config.toml
experts_per_token = 3
d_expert = 128
routed_scale = 1.0
n_kv_head = 4
norm_place = "pre"
norm_eps = 1e-06
init = "normal"
init_std_o = 0.00782
init_std_down = 0.00782
beta1 = 0.95
beta2 = 0.95
warmup_steps = 239
batch_tokens = 131072
seq_len = 256
steps = 4081
Below are experts of layer 3 (counted from 0) of a mixture-of-experts language model. Rows are named router (the router's row for the expert), up (a neuron's input weights, with its number), down (a neuron's output weights, with its number) and show model dimensions 128-191. Each number is 500 + 40 x the weight over its row's rms, rounded and kept within 0 to 999. Numbers have three digits each.
After each expert's rows: "comes before" lists some tokens at least twice as common just after its tokens as in all text; "comes after" lists some tokens at least twice as common just before its tokens as in all text. This comes from a sample of Wikipedia text that the model never trained on. Tokens count by the router's weight.

# expert 177
router:459492433541528498528497459543518488496529410536516479537457537469508522473514445481531566517477511471553549552517512512511477446508520504496498508488579500489475525590459490533463493515539473
up0:551474477532483439553489581542422520485539482532492513537475500532515499576486524514484543508480582463512399571570575559432482493479506524499493474477436490511502494612526501463536510525575502
down0:581423605491484460510518515475502464452465514423525518584560529464526486521445493497556550484591477558482534462498582500491469530491524452567507539443451560488512554475418438452487501583447473
up1:453497490527531544496490462496580461447491479518498414556527543502523430457507461545483511442470517549501561504495517488572519478542564516490465513512511527479503437455442498577441518498545480
down1:496510498525480538491530457581494540526534458573478506504570483439441501455499551437497571524501564491536448513498486504440462550460429530482471477575532510556567489453553518496429499541489455
up2:477510428457467537513535508495523465496470470482569429549523504542509501557461428497482549490497496478449502495477499523509428485474484515496497567504520479465495516592447564527491483452530457
down2:534450457447476602459541495541490499513491440523510486526528548496502450491482505459409556520555515482536456512579445536505439542460548526531480440491498514488472492551480531438455514487497444
up3:478434498475490482585585462429500450452533408461495550464503529502521519467483498512513547525507541423482484517587605505516500508487539409494530485399512507463517527599498511537505527491503541
down3:567502570504483503492494562451508491506549425465441461495532514479505442469549464457448528508591486427563483468519532513519502449476474507533543492540514542481538498502457532486478596478518483
up4:498562438567530454518562413399501429507456491510494467441601398508425523473456537490483595550511519475531458490490549499446540534483518534491585468556465492514524468545436523566519462439480458
down4:563527470482503518511535559527501464463591482577522481576480514502458485436466482495448448543505498476467502533519469530566507564507503507531436460446504523418432467480492573459447445443539528
up5:465461496476491434446594507457509419453571434428547406517560466533434454490517495521596526546507490474484533513498586509521526483441549452489482515466468497460448506435464411536559478509534462
down5:551529584561485513461432486544491564508500425518508517468451479527505486563451565542466500500457513507451509478500489481517450527537441543455515530436536493454536494560452482594561541450514506
up6:474491495590468450512473474527494479533458491470496478581529509470473515446435509526472477484467521516475550532491505521547431536488464487516514521498549454528516487528477484560497536486425460
down6:569467493491503451469544519488522534482516430553501498527440465436494527472528485494521552509478516510540543496512512490383509542532534519503466499503490479533430512533488471434534540450591441
up7:491524515482493500548505507509466543496591400478493528456486509513565492513515484478495511501469516417509599474488588494468514506474560539520481489531567536514515549639435496481464513515515400
down7:543480505515512507496476444464542421507462460514555500482575517467444492462526463487498577547552551472558475554550455537554512567513518476527485444533511555485498510466546487494502545534452551
up8:565526508494496523486515523525518551471530456504561479494551468538559544482482515490564513485466486411504424498522548490610513495550513503515436468541486475472517502639476493472504519521574526
down8:471451549425501549536502543535446503568433550413518568576447516580507469532549419455570521484511453495503517447518521508433447500529489493465534558505523501473525557440563509454471438565409512
up9:491545491525508407510482547566492459470492515497518502529449460495455475422469487479517572518477506432480439513459575528482505515499538514505492444551505494513504569567510489431526475514521510
down9:543469535468508491547515536480505474501559494449501538523487535419530564430566491532507423474551488582511532457483531483483470581504473555480529515555472528479552515505508465450446531613533469
up10:519520501437474525446489527513467528471583424474483558422462485521573533521494504521543441481456507413488550478491551491559512389536543504541445564550498476517504476590481501454538517527579474
down10:495504462450486490526487507475500449513486529502525517492497515553519512484460447423517525547506526586515469489556498536475519544551500518511532482538522552500478656523577409509486455535452580
comes before: "0", "5", "9", "4", "8", "6"
comes after: "(", "–", "| ", ", ", "in ", "- "

# expert 127
router:522509490545504516451520516474566437501561472521547440503434504454501476473507483473580582533482487440496507490564530513496480498465489436473488553505525474455467467540457530559482497532542490
up0:465597499492503564503493518531476602481471415506473519458524541492507473539490523440533578548507541403514559468513485461530539456482516590472462466488548516481508547574431487488464500530521488
down0:388428534469524468461536421490554449462493502485546430470565507461519518459424476500472415509528566553492514532480469541511419512547471432430582490439511499470434489494516448507558519469447546
up1:521548494506489514558514471447486463409523512522504471454573464457417458461485492517482612560520497453505506499488510514538494489507481592481474502551428535540484453503489513528491442494555512
down1:431463499482526427570483540494490494488614472586453508647547501471445521457520510459452494463484526480539516441459443482489510466486538510529440483442551487503518432505466539417546462532519535
up2:458583490571515484483540487476527474459547504512546499475425453513417502497431559456498596548473476542457434477504514487469577512504534493494520517540474469482487455501476528609457465468509532
down2:510511470491510431483507513484535396490600497517533477537564573467511497429478498493490498520523505545509554476499471548503516451519486454563515483491520506465482474532440550387497528480487469
up3:536532494557553500481526466465541420463502458475526482541464450512458515501491507580545519477437486493515442446593441515505483492501550538482428543442502488504471491506498472486459432526514503
down3:567480463515514427527521446500511506400613465473400519515488477519514506503548486433472503516469618549538478471465503484502479507486514542439465518456480473498516493544494503470515512526436551
up4:482534480509476481435541488463550446534528424541466507507567509449491447476517483566492473491471495484506546497569508530445485494449454495503530548475490586483419467475481563491483512466498537
down4:492522483453514507458530493478480531541411565454492466518521484544544518548517596446547554522515461497483433475449597491502525464500519467557547547511465488491497456478483440553580482538509498
up5:549500484535502438493502509520511441631550524483541492469477458479460488581524563505591515502479509522472488395508490482446448474502522415519508578531485444522469471536450520513502473533548543
down5:504432471466512453486497489531518567475500410537490482476538497554525518454461534427524569491452540548483522478583552543469465435459461527501499517499501473506525480504494447498408503618429440
up6:476525512494430533527488478503469512552554510558552464506489508545529546422497462510534557478463469519427518466534489567465475454523513482516509483493479497467478509479464491535486472465535508
down6:516537447498497488499491472494553507470511501471527515514478516464555560489526534520512454542475457446517582482532477512500475534561509522455520520528467486502465418535488449557486482588500480
up7:514495494449521494576562492461545491416564452443520385526493551504565483466491490512491501510478540462506524512546607524549498477447575529547448523519528515489480506506484484459514499548589539
down7:500417547485482489474496535503499455452536453481503572485412453451543461472455480553478528574474482546487516532562514499501572537475495421503504480446481557475521504526489511471474535468500472
up8:550498503527442463478466536565489470392576528499537474500490526504531472465481457661490433480452527517498497541484497550514510486486503459515463481487483481471483534575505528463499488509497508
down8:463438448467468491537536543509481582539467490505478470503501500468463525545536529429509606476559434513528454473536527486512483498527507568504529493521552500582514530453517477521423448656483494
up9:447495487550517500479492508585554451438519516497523451472505472476499469519451521591568544521452522489497469425562466495427556513543584492483529508480493477424504485554517540453518503592479459
down9:564535463476489491425472531477453498476517480430551464362455485468481508492484481412528543457466442486496614435469574514497444472543528509500455496455520500463520618516488476557524479447500559
up10:421559461443489472466537503467526513421578540469516506476484448531533514537457506534522529490474536526520460451510486486507543533468462531522478511519434504500482535451540508576469458520486512
down10:517519449515485510550526442524517569481563461519463440502531482495406480495453516472481554417545503543472475495481497501516517466495493517478450505490525480570555527556540553445481548531488477
comes before: "0", "9", "5", "8", "4", "7"
comes after: "–", "(", ", ", "- ", "1", "W"

# expert 141
router:588472486553507517535512540468520426492594433494531489531488505478407475461495463575488545489475453432499523579522509540507489490459500487548526482514516517511429492556454517515500526541575484
up0:559568528463512460454497557496518469493511497433502494503540509529496468485526509504484562440472555405493503505567491531487522539500503502482521477593489496539512515568491520522478468577517492
down0:471528435503501467501495532490445513488467569513512511592467491534570515572536560510538483486479529535508404441505585449481486520545502490463550508475495433430484573520532463554531454564459524
up1:533578504541472531469471510496453497414536580510540455521410558516525503475465497637505444489450517476450479493493543480542493508482589504515426464556438488492514503508490500511481519523553450
down1:550436486457457487542489547547524463527486438510514520455553499584542459505536413417461542556572492481520435526529472517516549478570521514551472459445566484541498490515515558418504442546490495
up2:501469498492517498470526576473473475524561528536513459546442503474487458504528526445481466533523531472509492511547528492425478409433487473518514553442539511514478477435540530509494482555470481
down2:457551544505519451509510531493521561505404549555444537497533502508497491511434583530566520530490506502538434493495456492489487450499487556501477576494485486471470540485449536546594503441458492
up3:502567468511552576534522432516497598455462460543469516455526576492534482514490534440498517518504523465514519484480475450499564457533521627461443492543559505520515509553468510497456565483513482
down3:480448447480489518452463493463534437477569457503517458514576505488442528447463462482469526520553530512456477506517479547485523546430456452493529442485506502490515515514505479474495478531442562
up4:530521503455511553464510501429454539448580514523500505511467535539457509544519536600512499482474427541475491422549546462506568422479551528484431449519472498479467472430507494478481513508636490
down4:520441476483487434509505501522525394488525461423544521454484514584583452520498412486527431509501441441505463497530505492450526530552464505505526505484568485460497493551480539421536429511429491
up5:550544530482482547514507581556497472444543516491557484513405500493468432445519470535488447472531562436462525525538503547560477487449435565453470512526488469512500469497577553489500480563540501
down5:520475536444500435525476582477458575574458543442444497488513476528509510566515550427559548483494428556548448459512621473467476473482521494550563525520517471503546606501499395491591415506520474
up6:496569559476496441446526476502571439514516536538526478464559419496514491417478420528488505550519478591445530545499523523443448535499476431547476470506460497569486484545502530485531436487448462
down6:496502513582506578460498551514450519527490494489490550495450448427448551491583579402528481508485506477498484442505518507463468565511491550440549506595504499468517516427591444493529535480570485
up7:444542530586513472540483486560521470525496519479503489468510401463563490467417507450478482497508545430479546553476573469552473527502541419511545456529544488524552486603521476524552528488461480
down7:563479504493463496508506498446521513496474440592482455468492479401448542431559576559481494520527566564540538527519474505447490548514503555538519474500465506554415532489525500455453546482573424
up8:511522504495513561483451504537467531421449533515511475458440609482532474496478483615504454501482509558501511526455507436554553463504538496503440508550514481509534493500461502549512524524535449
down8:522492469449478485540496558495493470501562440493507493452539489537472500464521446402485523498557503536498447466543505547454487527506440511538526504521562469539509545497524458494450429573508529
up9:513599487542554388525492544598490367453460543505481508506459469474494500424471472478495519555475516392489487530512518480473485515497519487466461470576473497497534501540522469526539469512500522
down9:576509552458502564483498521400527420546534517447532476486461467471546521514535471523442449507487504587464508517489553474523513535545496439549534520424493532501468456525508681461532526481551503
up10:510466511535464485523466499535484502505463560439559424467488585483545497511440498616469444488513490600496529558479517508538514494490512424515502491480511501539529495569479476498495549535441471
down10:504503489463489482538495579482487547556516473520471502480491510507484527497587483440493518487512478517505452504509490532418461577487505571523523506525541498589494519483548497498498454559629453
comes before: "0", "8", "9", "5", "6", "4"
comes after: "in ", ", ", "In ", "(", "| ", "March "

# expert 106
router:501481479524527464483511560468514455503534445457503469482492439509514516465496446487519487543424482465495512529528546528517459460459496480555521525502557484460491519540497464514575431509533467
up0:521498496499504507511523484491484558480548472438515388506453504508507466588546553462548505580525517585508479495542550492484505487436461492508499529443492487455504546500437456426520447523488527
down0:545459491507472607574492559515488501461530456493470495508484526429440533485513486581494530416589517445534476470492521545547471447489491472490493514502540591541503462499459463472495536541506577
up1:548492491443535517555491482489576492442506481513509449593421490521444493559552471526550565612435543536521534525505495452465508406399553413572551477493488519552432581533492517505451542537568505
down1:436535501433562484394547586505422519484551510470505509474536492497522450484527481542458492479536495431520469396521468498514529536523567488486514567470514493513552483520464455516471527475502506
up2:514490481491505452485533463472515513495543502469537478552510475486399518564509560511536542537499531532511548512542505498519450467543488443447445485512490481413501488472516455552501481542508438
down2:444557494432495527510531500508522523523517504568460521546498460512489559437523469494458533502501563442527488433490496505486507555490496453482531587434445488580492485530454485478531521517446573
up3:525502480451514505524558512455570412464544456526521531542452552521459476580478507585565545527465511553538483474528512475514511506447498482595430521523505521476472496553542480459478522514558486
down3:485472486459491471417451489511406473482472508492487562474515435464516499541476564477490491513454574517508512484531464466507481472508504559519547438469548506532551480415469487577571448421486543
up4:454511528513475485509497523517473467478506491527475557504475355488488505436525437551486507526477463537480499538462439524485427502475481457517501509518600507503496482577542477539527445506485533
down4:503539524457536433483544543472503453475575512435536429501493553540528488501471493524463498459546543533562480548486563496447492515501454551534510448569499509459562534604452423469520504450546517
up5:484476497490503469508509526408458451501562525522498544501492426522461518498503565498501523528436528504484469510495535496479498486546516478567481434569476482520490491537561513469530483522506520
down5:469485521561505482582479520518466520510510526523526469570595538490470503549528534476459485495552538408503473511466425518511566532529578473490453455537464536464443524448499482528477507472461561
up6:622521429475492453500545590488472447484615474540565510490445471565464474520466475517491502526512488476494509501502484513557435452503446446556438487432561426427500472482509600548530541478519542
down6:488466529454470549488500511477447493470463485418507483466446586480531447523492461532459466460484460461484520539535470489548553494496496611457528502389575487469527459471513525448503488534503571
up7:507497469448524502508507539460517483540521448498481479523427464461462476475456468525471504575498491512494472429578471475516465480439490510624491503501523503525451462533531509550547516513595466
down7:536570464489525495496562540503516499495564505513459517568426487488536467490433448456463482449429486541545476525533493510463506550518534557485509486472513531477473532529484491510474515591494516
up8:504488524482475481516521572442501422461537480520488525519413429503508476465506435543505494553470459527511499502535492486465518439463417485537506558536546546522490478523542521535562482529551472
down8:488495495495547440502549584541549521537552516436466487512501495535516464538418500473502470459473507483540502502496452482418481541546515477520510512541535437580514445448450456545529499543526520
up9:520590472571486480452540491526502465447536525512537450472501509472470481510480498501500532470456483454527488522576472478559501533474517385590479513452496470513479536512492436520501566498495538
down9:524473528433494480518510474435495436464597498437488479480432518494488449560524512399472458473502541472510545406515465504423551506434500547502559509450508463480466418520507476489516482582467546
up10:536512489440490534516551548518510524406567492487527457476426531468517469510520497540457503462439505529484506515586544487526442484430535538561525557550486543554479454466616551444557516538592471
down10:565491506446547527466531518534483559540468481478491510519449448476513483502430538478522445466483539499579530475494557463561504514506467501462512546482495464461530509487439472567543450527543524
comes before: ".", ", ", "–", ",", ") ", ")"
comes after: "201", "200", "202", ".", "199", "("

# expert 73
router:464556445479472566512573474508503466457591434459543473523469513541516458464498466468514592589522470504510575504544521500544540443416496498502475493435540514461456513505504419533500444564555497
up0:474475528465477498494489482510489450405555478473537465444468526544510430557491521452524526535480569556511557425470494488461522565543548508486445453446479485525563550601478492513470473538496395
down0:537563485530504502477469563497528517509434444481477439539419507491508495508506518529488504494491473444515456514475547488469528545535515452546502461513502521574546500536493509453511523429549474
up1:499520488419515516552495542534483474531527490475472538524494535538530559422501512480504529463467446541518467504482480478510552429497547556518478507531528424489442526408459460534435524470427484
down1:494464567530457509455544446520530481486497433503513428484468476503549471495515427516429564517592504510512554488512481512406503583516469513453476511496512425489480399473524518472479484528563456
up2:475471503441600504539469445492580568505550546538485499502520503517470474523451565471519491501487435528535419486502497439409444517456497498569458545490486503523538462465489501452535515516486478
down2:426480481483515514496475433505524611530502545544452490496433464517512477516539493462503453462426420477472454558521497510502479612531488482516507485445544514479543500446522522493505451488446487
up3:477494514538533523500456472464546547534533420507507488559498548456478481523449515463534490554511514541508532445494605472472472548432429491532456517479449532485506522554464503437484568491607491
down3:513495491510507427504465484519486547547484495556489491557580473515446520472505579510493485481494530440481515542505428513489400556495525505560533588489545589472516594474527422554580456496486537
up4:456487441494488539471482513506455449461511465456452500491465494494531452475573492548465558566492517468545542515448539489456585486448537494507469506530457582501490595425587479541572504548551516
down4:567465507470483464467523536533514505483529517576520463519575501471574495514451500492513546459537483507513509535479412465518501459512509568536481474496462465464520467517469493489417468442448518
up5:579439507576483498466500538516435518539418492461529480528536488527476492456499481540473469372539479452561514513488432525538488465474521460515561554468506525518442574514508553477593565544514477
down5:484526488558505484540483532534493465457488516459517552467460499588552526562571543509509469535478493527467472511500510495448477523459523591424526487613440507441568558373500473524550383503517512
up6:517455416537530509480617523518562404475560487512482446552520474475461462497480496506514514498493497490529567504495548480558550496485589511611474491515462496492488486493491601506467493536544476
down6:559549492451505466507555531462513507544562548546509463472547495470443536519532548523498520546538485562521489504488482507480536482570535502427444498458434473549516446570469541451534453464479560
up7:407523517526517491568521489542511473441532513568499514535485432507486457481481495454498435439509491458466501556565498487501505430485521556445535542493604500477557527463477484551472426441502501
down7:547520418487515470453513539522507483542531453534481466462530500472438500452479463468462547549492543467519466466516508510439480532510421527495561556576496421460514422497475565488510527541504510
up8:477522482502518514534448511488519499513510534451445519439434470461384456433467506475499538506491462482514528632508463473565503559489530592526427540525480487507448441483513495521474440517540495
down8:535477505505489520424491474489445594552499513481499465500603537546602465405551408536492563456590631433501533512495569518563537494517508513457465462498519485471473513520480507490496487505427472
up9:460539469467511488471533521464452452489505516480556499437482527563486506544510450474476553551503527515517529490487484535570505440471507515530492500511493478527448501433507492487494465512454511
down9:489517434512477570480525523540523472455510506502471473524440466505531474463472453497447462548541482532521478454493568500425503526550525494506475511550530500561513479575518493506543487460458419
up10:379471497444500517491501464529496406461477488460492487500486428398497485474492483464515499499506472516521524475439534541476536479449449449469480433589485456416514584571542461554463540556535478
down10:588569525472536446509483507471491541562490549520529492570417557530492508530524492451584482473476517448512503459485573484526498491490585488552545522586488520455490481499489497513492477504527543
comes before: "to ", "the ", "in ", "by ", "a ", "his "
comes after: "he ", "was ", "He ", "to ", "she ", "and "

# expert 54
router:504462460494538444499520516451528429542562439471499420555503523551447524503538447473547538591438472509525510458526542510459466494436491427540502551471439496427494524539403519499488450549503448
up0:475478515498515520565510496464538472479442463470547449516451500497492478531484494518505497520469487432542514517550528459540519480393531475537449583469492499428517456508432482541518465503571439
down0:568514547551478515517477444557469523491504467553557555507453422504456511515464449559531450538472481503529595558541465514583457450505481484499423459526452551506480516462478486517529555432556521
up1:523486494486521518478524510446478445559528496532510494514486471464484514561507536552510513540493528501521525473541509500513506481414493428525525533494438466400478529494423524595523480512531437
down1:482517515581494513511445518488506549526545488455542542460540446543438457524473488509540540521459465522459510505510455513545526466463438498549448536466542489498526417469505602446487516557482549
up2:482473483454533490421492493427479404573541496479498469499483474451426548500563507498520546530485522497495484453506490511468462518471461435485541532517484475497492513495481561578539461509526508
down2:395514532566487573493483488473497557540510473471534560449526491472484491491527490542495510438473432515460505466473476547559518470463441500526448551483571496559474385449540522519497474569452478
up3:499467483480505504553530522399526467435486489467511448531519570557514455435546462474490528555488461463558495481510485508488569477510463600465507538475474476452474415482485477531479533467460574
down3:509517525531516532536406504471459549552477525528524528533500470499421536509493480536498543474444440522501543512467478522590458458438516456552478434534545536492537521461473608516483516525470477
up4:492480505524473506502481554482553459468501486498495392527555502553508542500507484510457563495487402499497490466533545506493519534504372485473566579531506469497509441480444525538499530514458514
down4:515553509565503518548445456473484568555517526502504543493530460432466517516480531503521541444476479473490551517463491518605455387441487469488481434483552455519507527465479533519503474541491496
up5:499492480471487488527631460456505490468575480456515363520482598495529472502495463454467472479484507469506566524527559511546496482457529532516431510471480507526459522502490502477462502526517494
down5:597492589445510495489487489510486451502523511516494567512468469479476489543454388569485569559451508496425489509526455540512522523531490478520430489546428516488529557477509563492530511448562521
up6:548546448491487528569560475482503421496622490510497452550520449609502500507538495492529585511471479480511531476494515567515513452442516489543489482460489535437441445537473459468475456514541526
down6:507463531531467421459526594553496536536487509465431553476539585443527528439486533512539468536526494441466500505529425518500442513517473465444486558483503454532482509426511495497502520496497485
up7:449488506534534534453512473497509497443502455499474476448427517480487468521509570505522536530544446496494557509536564465501561483511494499485494523476562465484508512454473426571531491460521475
down7:532470492497543551500509531535480552491448477467578488497457461495481534481498517579499501488538568495527498518467476473488500490507486476419419502568544486458455549490452449505539477539500573
up8:454499503449492524536511528497510476509503481486488507550415491397514500464499498550468510545461498547524525481466490524468503516419448440443485528495456494414490491467498521548492442503568408
down8:549512541537498506474458526492534530549581454479534529411544466451432502533507471497494576529541497473496499544570482506560451474501424509554488497466568494506517459496468616482517509462553541
up9:511480488500496504541509494441505428522562477485519453550522468593456490537518425484500543533497457501489526479555539501483455521502523447525519567440478554456497518486400537482474514485511416
down9:412466504556490497446465385469502492467475471468542511494545495524606525472458548492531505477497502550520575517475494523509529443460506496523519434454464483507527464529499446511577491522430514
up10:595480487485503508486536464378473394492602462485505458506481469518493567557527432520550533522467579526495526485446582483510506421501488470536434521485449458520487492549476530510514502545472571
down10:418477476570485531534484409398497502404464498529493520475469473505489482492515526566533517505487470496489466504554470526495532427431481540417430504521570500514466424459566534560497481533470537
comes before: "°", "–", ") ", ")", ",", "-"
comes after: ",", "8", "9", "0", "6", "7"

# expert 128
router:539508465565467531485560524475512485456500488471537477538430535494437486488479476491535560504523444479441500517566545510494544449436463464497488546476569469476390571518436472557549538543502485
up0:498412497513476564522570529513462492530497497545464536490495453657565509480539598575490499496529486546468494545524547523496479448512431479490523485477535466560477542534549423472532512482546506
down0:498504493497525462443517459494521489405624459409511541550530439424507604545517491467516488507466576449487586526497527531522471498514446472470424518511503475441510476534474505522428459504477497
up1:504426498506498543553514509540515443434488524467514521536405492647494540483541520510535538463499520468481472556586539473450440489523487515486475536524566506530480492466502466515564511566470470
down1:538494454541497511474552473481480443539481476504483484500445528482556484539506560505484507506442495548488544545484485489545541442545412538519472547522437517595489542479475489509461494490584543
up2:469486509484464492595506560489487523525518471521523481551483513546460543486422514481488506508476461499465479550585467505535497523513418543500483562495554477509486473524479528579501502425540554
down2:529506466526508521442497419527494466480500454531509461492487512475505480491506587488524532483480530499492575565495468513501572474560401525526510603453508510580532496443551455515468506517477510
up3:514574503465468499532492523491478464485545492505518391546533512479447474450519482445520515497474532510451507555485529526502547536487508443460467576472574484504458549455517551505487497550527520
down3:565510438545467542495505541569520434485482473485456480487497478497543516542511478469519495502509403515510522548543481481408539517542489496502546522485526460495467501512465500470524472550568506
up4:515543464472496479579625550562505492386488517498594494532484449517476490501541473523493538461499491482453413481617583470456499480454457557542478501481541457554427518492528588476501523601494503
down4:558476463559495551430467486513465446442609515470504541531463505472544546587459514510516507459411574518503589542464503519537502485526538502488511498546451550466567509478451447496508512479499516
up5:517511483536489449611506474484538471494494491502523480471437579490442469449459479532573495482504535383499564503472599495533506500480512469485505520524631550476454525526427552487538489469503451
down5:515505514485538435479515499537478551473348521527457535475509547514569506445445553526570477546484486508532482455491506443497525485473460511538509514432491505484494522573459503581487586549524489
up6:474436484496540504595534478448504505568506460513525513465544449476492582469474508549456552519497473480507518534511527499444499515421469475477515557534517487509430513479421473526545502551462498
down6:504539491510475504476590487529536490485579474449557468449414463509590481511360562450510493504505577468508599562468513472565523487561474502482533539445491496504516561418507463550473544496522536
up7:529586490495487503460527514552511524469512466505517479549476465488471454521402443433514508493508456496469538507526481475496501452469532511500509481543565553486428524470496523425437527488525506
down7:532482502515489552522489510544529427539539485414498543473440453498563531630544462486526444449494477503511453524505488529425472552547584529504529525474546511420548435557499406495513532560523452
up8:486391470570484512501489479494477530548483489480575499505514449447551444450495473526545472464452443494499499560458523537560515520503504450549509474469522489439408513533528532546428478505469476
down8:484573548484469532454528560542492506521410529457528575471471439525456557578474526493569473516544539454469462456499511545483473482418523465455510494544456517470475518436479492476527456478481561
up9:467566492559516507457518465461559474543514480493528521462501470518441439444445491507542684481512450393502460434511558521482505508490554459469469511595446505422473471523457464521526508463528427
down9:482552439539542429525570515461532556525476471517484425607532513442441510468464550477482526578485485497558535569491485429503492463455486545525512499516508488521481510466453467508406522527501543
up10:538502480461469478538509527455531495536563481487500379568543554465435489539510399472506514492510518449502567491513541511523500563391530477538502514447485526446440530472477512484470499581498453
down10:578473500536468562508470536501528441458459500427480495422484483470561468493481534466475482517538487549539504514559479459432536549530498474514558560479515520488525506510484515435532558546564496
comes before: "201", "he ", "200", "202", "199", "the "
comes after: "8", "7", "1", "5", "6", "9"

# expert 2
router:471493444535526500495512525484549471497503440449547400489498530498500533498506536452577509556451472465517503499545544515499519486448539482522500502452581489437463507500469417510502464536530425
up0:508521512502522461498462456485501422496500500468509502473464411520444568499470492514505523464530458486500481493503551488464518493542471466498525489544542451463499521516512434451495471515523507
down0:557474543488547506493524550464490492493579450475465525458504518465517473500570470499557451453489447545504458521515495484503457548518526591521514449505514472516486409526471520479454519497514504
up1:530556509541537615463546486425614499498494505552500496474508440483482472485503501494568552503475463524521504463491504484487531465419503503481469570580486536536485387431574485518532468476579509
down1:565504563487464442480542441490501451584485474494510533459492422521546501435563422562564475492528568496576538462484520525568452433497501521504560563453422536543497502483486467613463554511457481
up2:515530407517470536537523441512578423486583399487576457491495485517484479502446483508579551471451525478509515546508487523487492444431426478542464469518540465468415479558485441515454473572526468
down2:522512550519524484494438575472484525557511522436473489496519479448487505556478464500525521451469539513496592467490459514525478514475473421495521478589473493419553457535471536525501461446502427
up3:591497484480476475514520545532501473463533484527510506551506461480528513512524492475498518467512516452459530565493459571549502480465510480565433475493493478477500527591525501621425502537505548
down3:527530472480523495521526465461511496475541526525509473495528500499542478472510488550542515433526505505544512530504488463505521428454449446479482412495452510457546543495578572532537487503481556
up4:517549440456486461532564463488545461533599424510531503578505455492498518498443454490583501510487570479452570564505536507511503515454458454508504498484492451493443520614422518501489504508514490
down4:512492420511471507491472488482475432490486434466520607505411515446524487485513503508529535504406542507514583456558486473588507484503506548519506519491468521388568502536546529514486458483433470
up5:512554470442521452476509458455454501496491509559511513560470531449509495544526538520526563514488522520446575528499434491491493448455447495498464468481541551463453578505455528461430564525516502
down5:490468457444532466435491398463516489529544497485483505513501447548538503468512504536510435522545469499500423467480508492532560488544562490470467516565383559517416463427493472488527503539536466
up6:505492511483530487512487527557466497534499479470464607456452496440505553505439492516567483479450475372506506579471514496537475475558526488518571496518508485517492445521518434439490507480509465
down6:485514499484512452563478524530529523469540470514490512491415524488542476559554563433535437534482467455526490578535509488483472590421509561519515526503578403512507447536544486495500533489463572
up7:434524460430499542510527518400445437467478489558506518533433483493463479552491511506509538475520494538464494522480437497536519466459444505519456452519506464513455501518593453535418578530598554
down7:505522470477526511506458478454520443526592503537541509536509500444522467438448510616453542542504470499515453576473502520597489472498530540541480521517502568512476549484462465480504529443475505
up8:586536401491508504500585466492553415474541400513541447532524476512456455542546427548556573493410465481471519474508511529521477454426472449555515522439500503448439510545470489538473501545541485
down8:453467444486499468490465495458512433481481563462455587489457586511482470478580501524559522438444502605496471468504500480479422472467514495461573562527540540499583479515439490502539520553459506
up9:518485494484511508540506484466439410530523487509496474516493459511415507516476464536503556570478497483478489608492506540510462491479524486572489399529526523498493512514529403509541489506514442
down9:474510517503525424521545476480513460529546542482466455466452516454480466578485579510463508482438450497497497548503465528443549495531476536506471418520448425495523483497484545495516510514444527
up10:546501492499488487488578493422506489516549460474464512551488428544492462537568523505541488536474574555461516467502545477526484513471498443511508511487471541504505465516470570508492571584495555
down10:426499496462538545594415522490482458529518531553516493458410522570481433495572490479540470470539474483509537476578502474567529480477499418484496533461479594525483470466491486476549469566506506
comes before: "–", ", ", ")", "; ", ") ", ": "
comes after: "201", "200", "202", "199", "198", "197"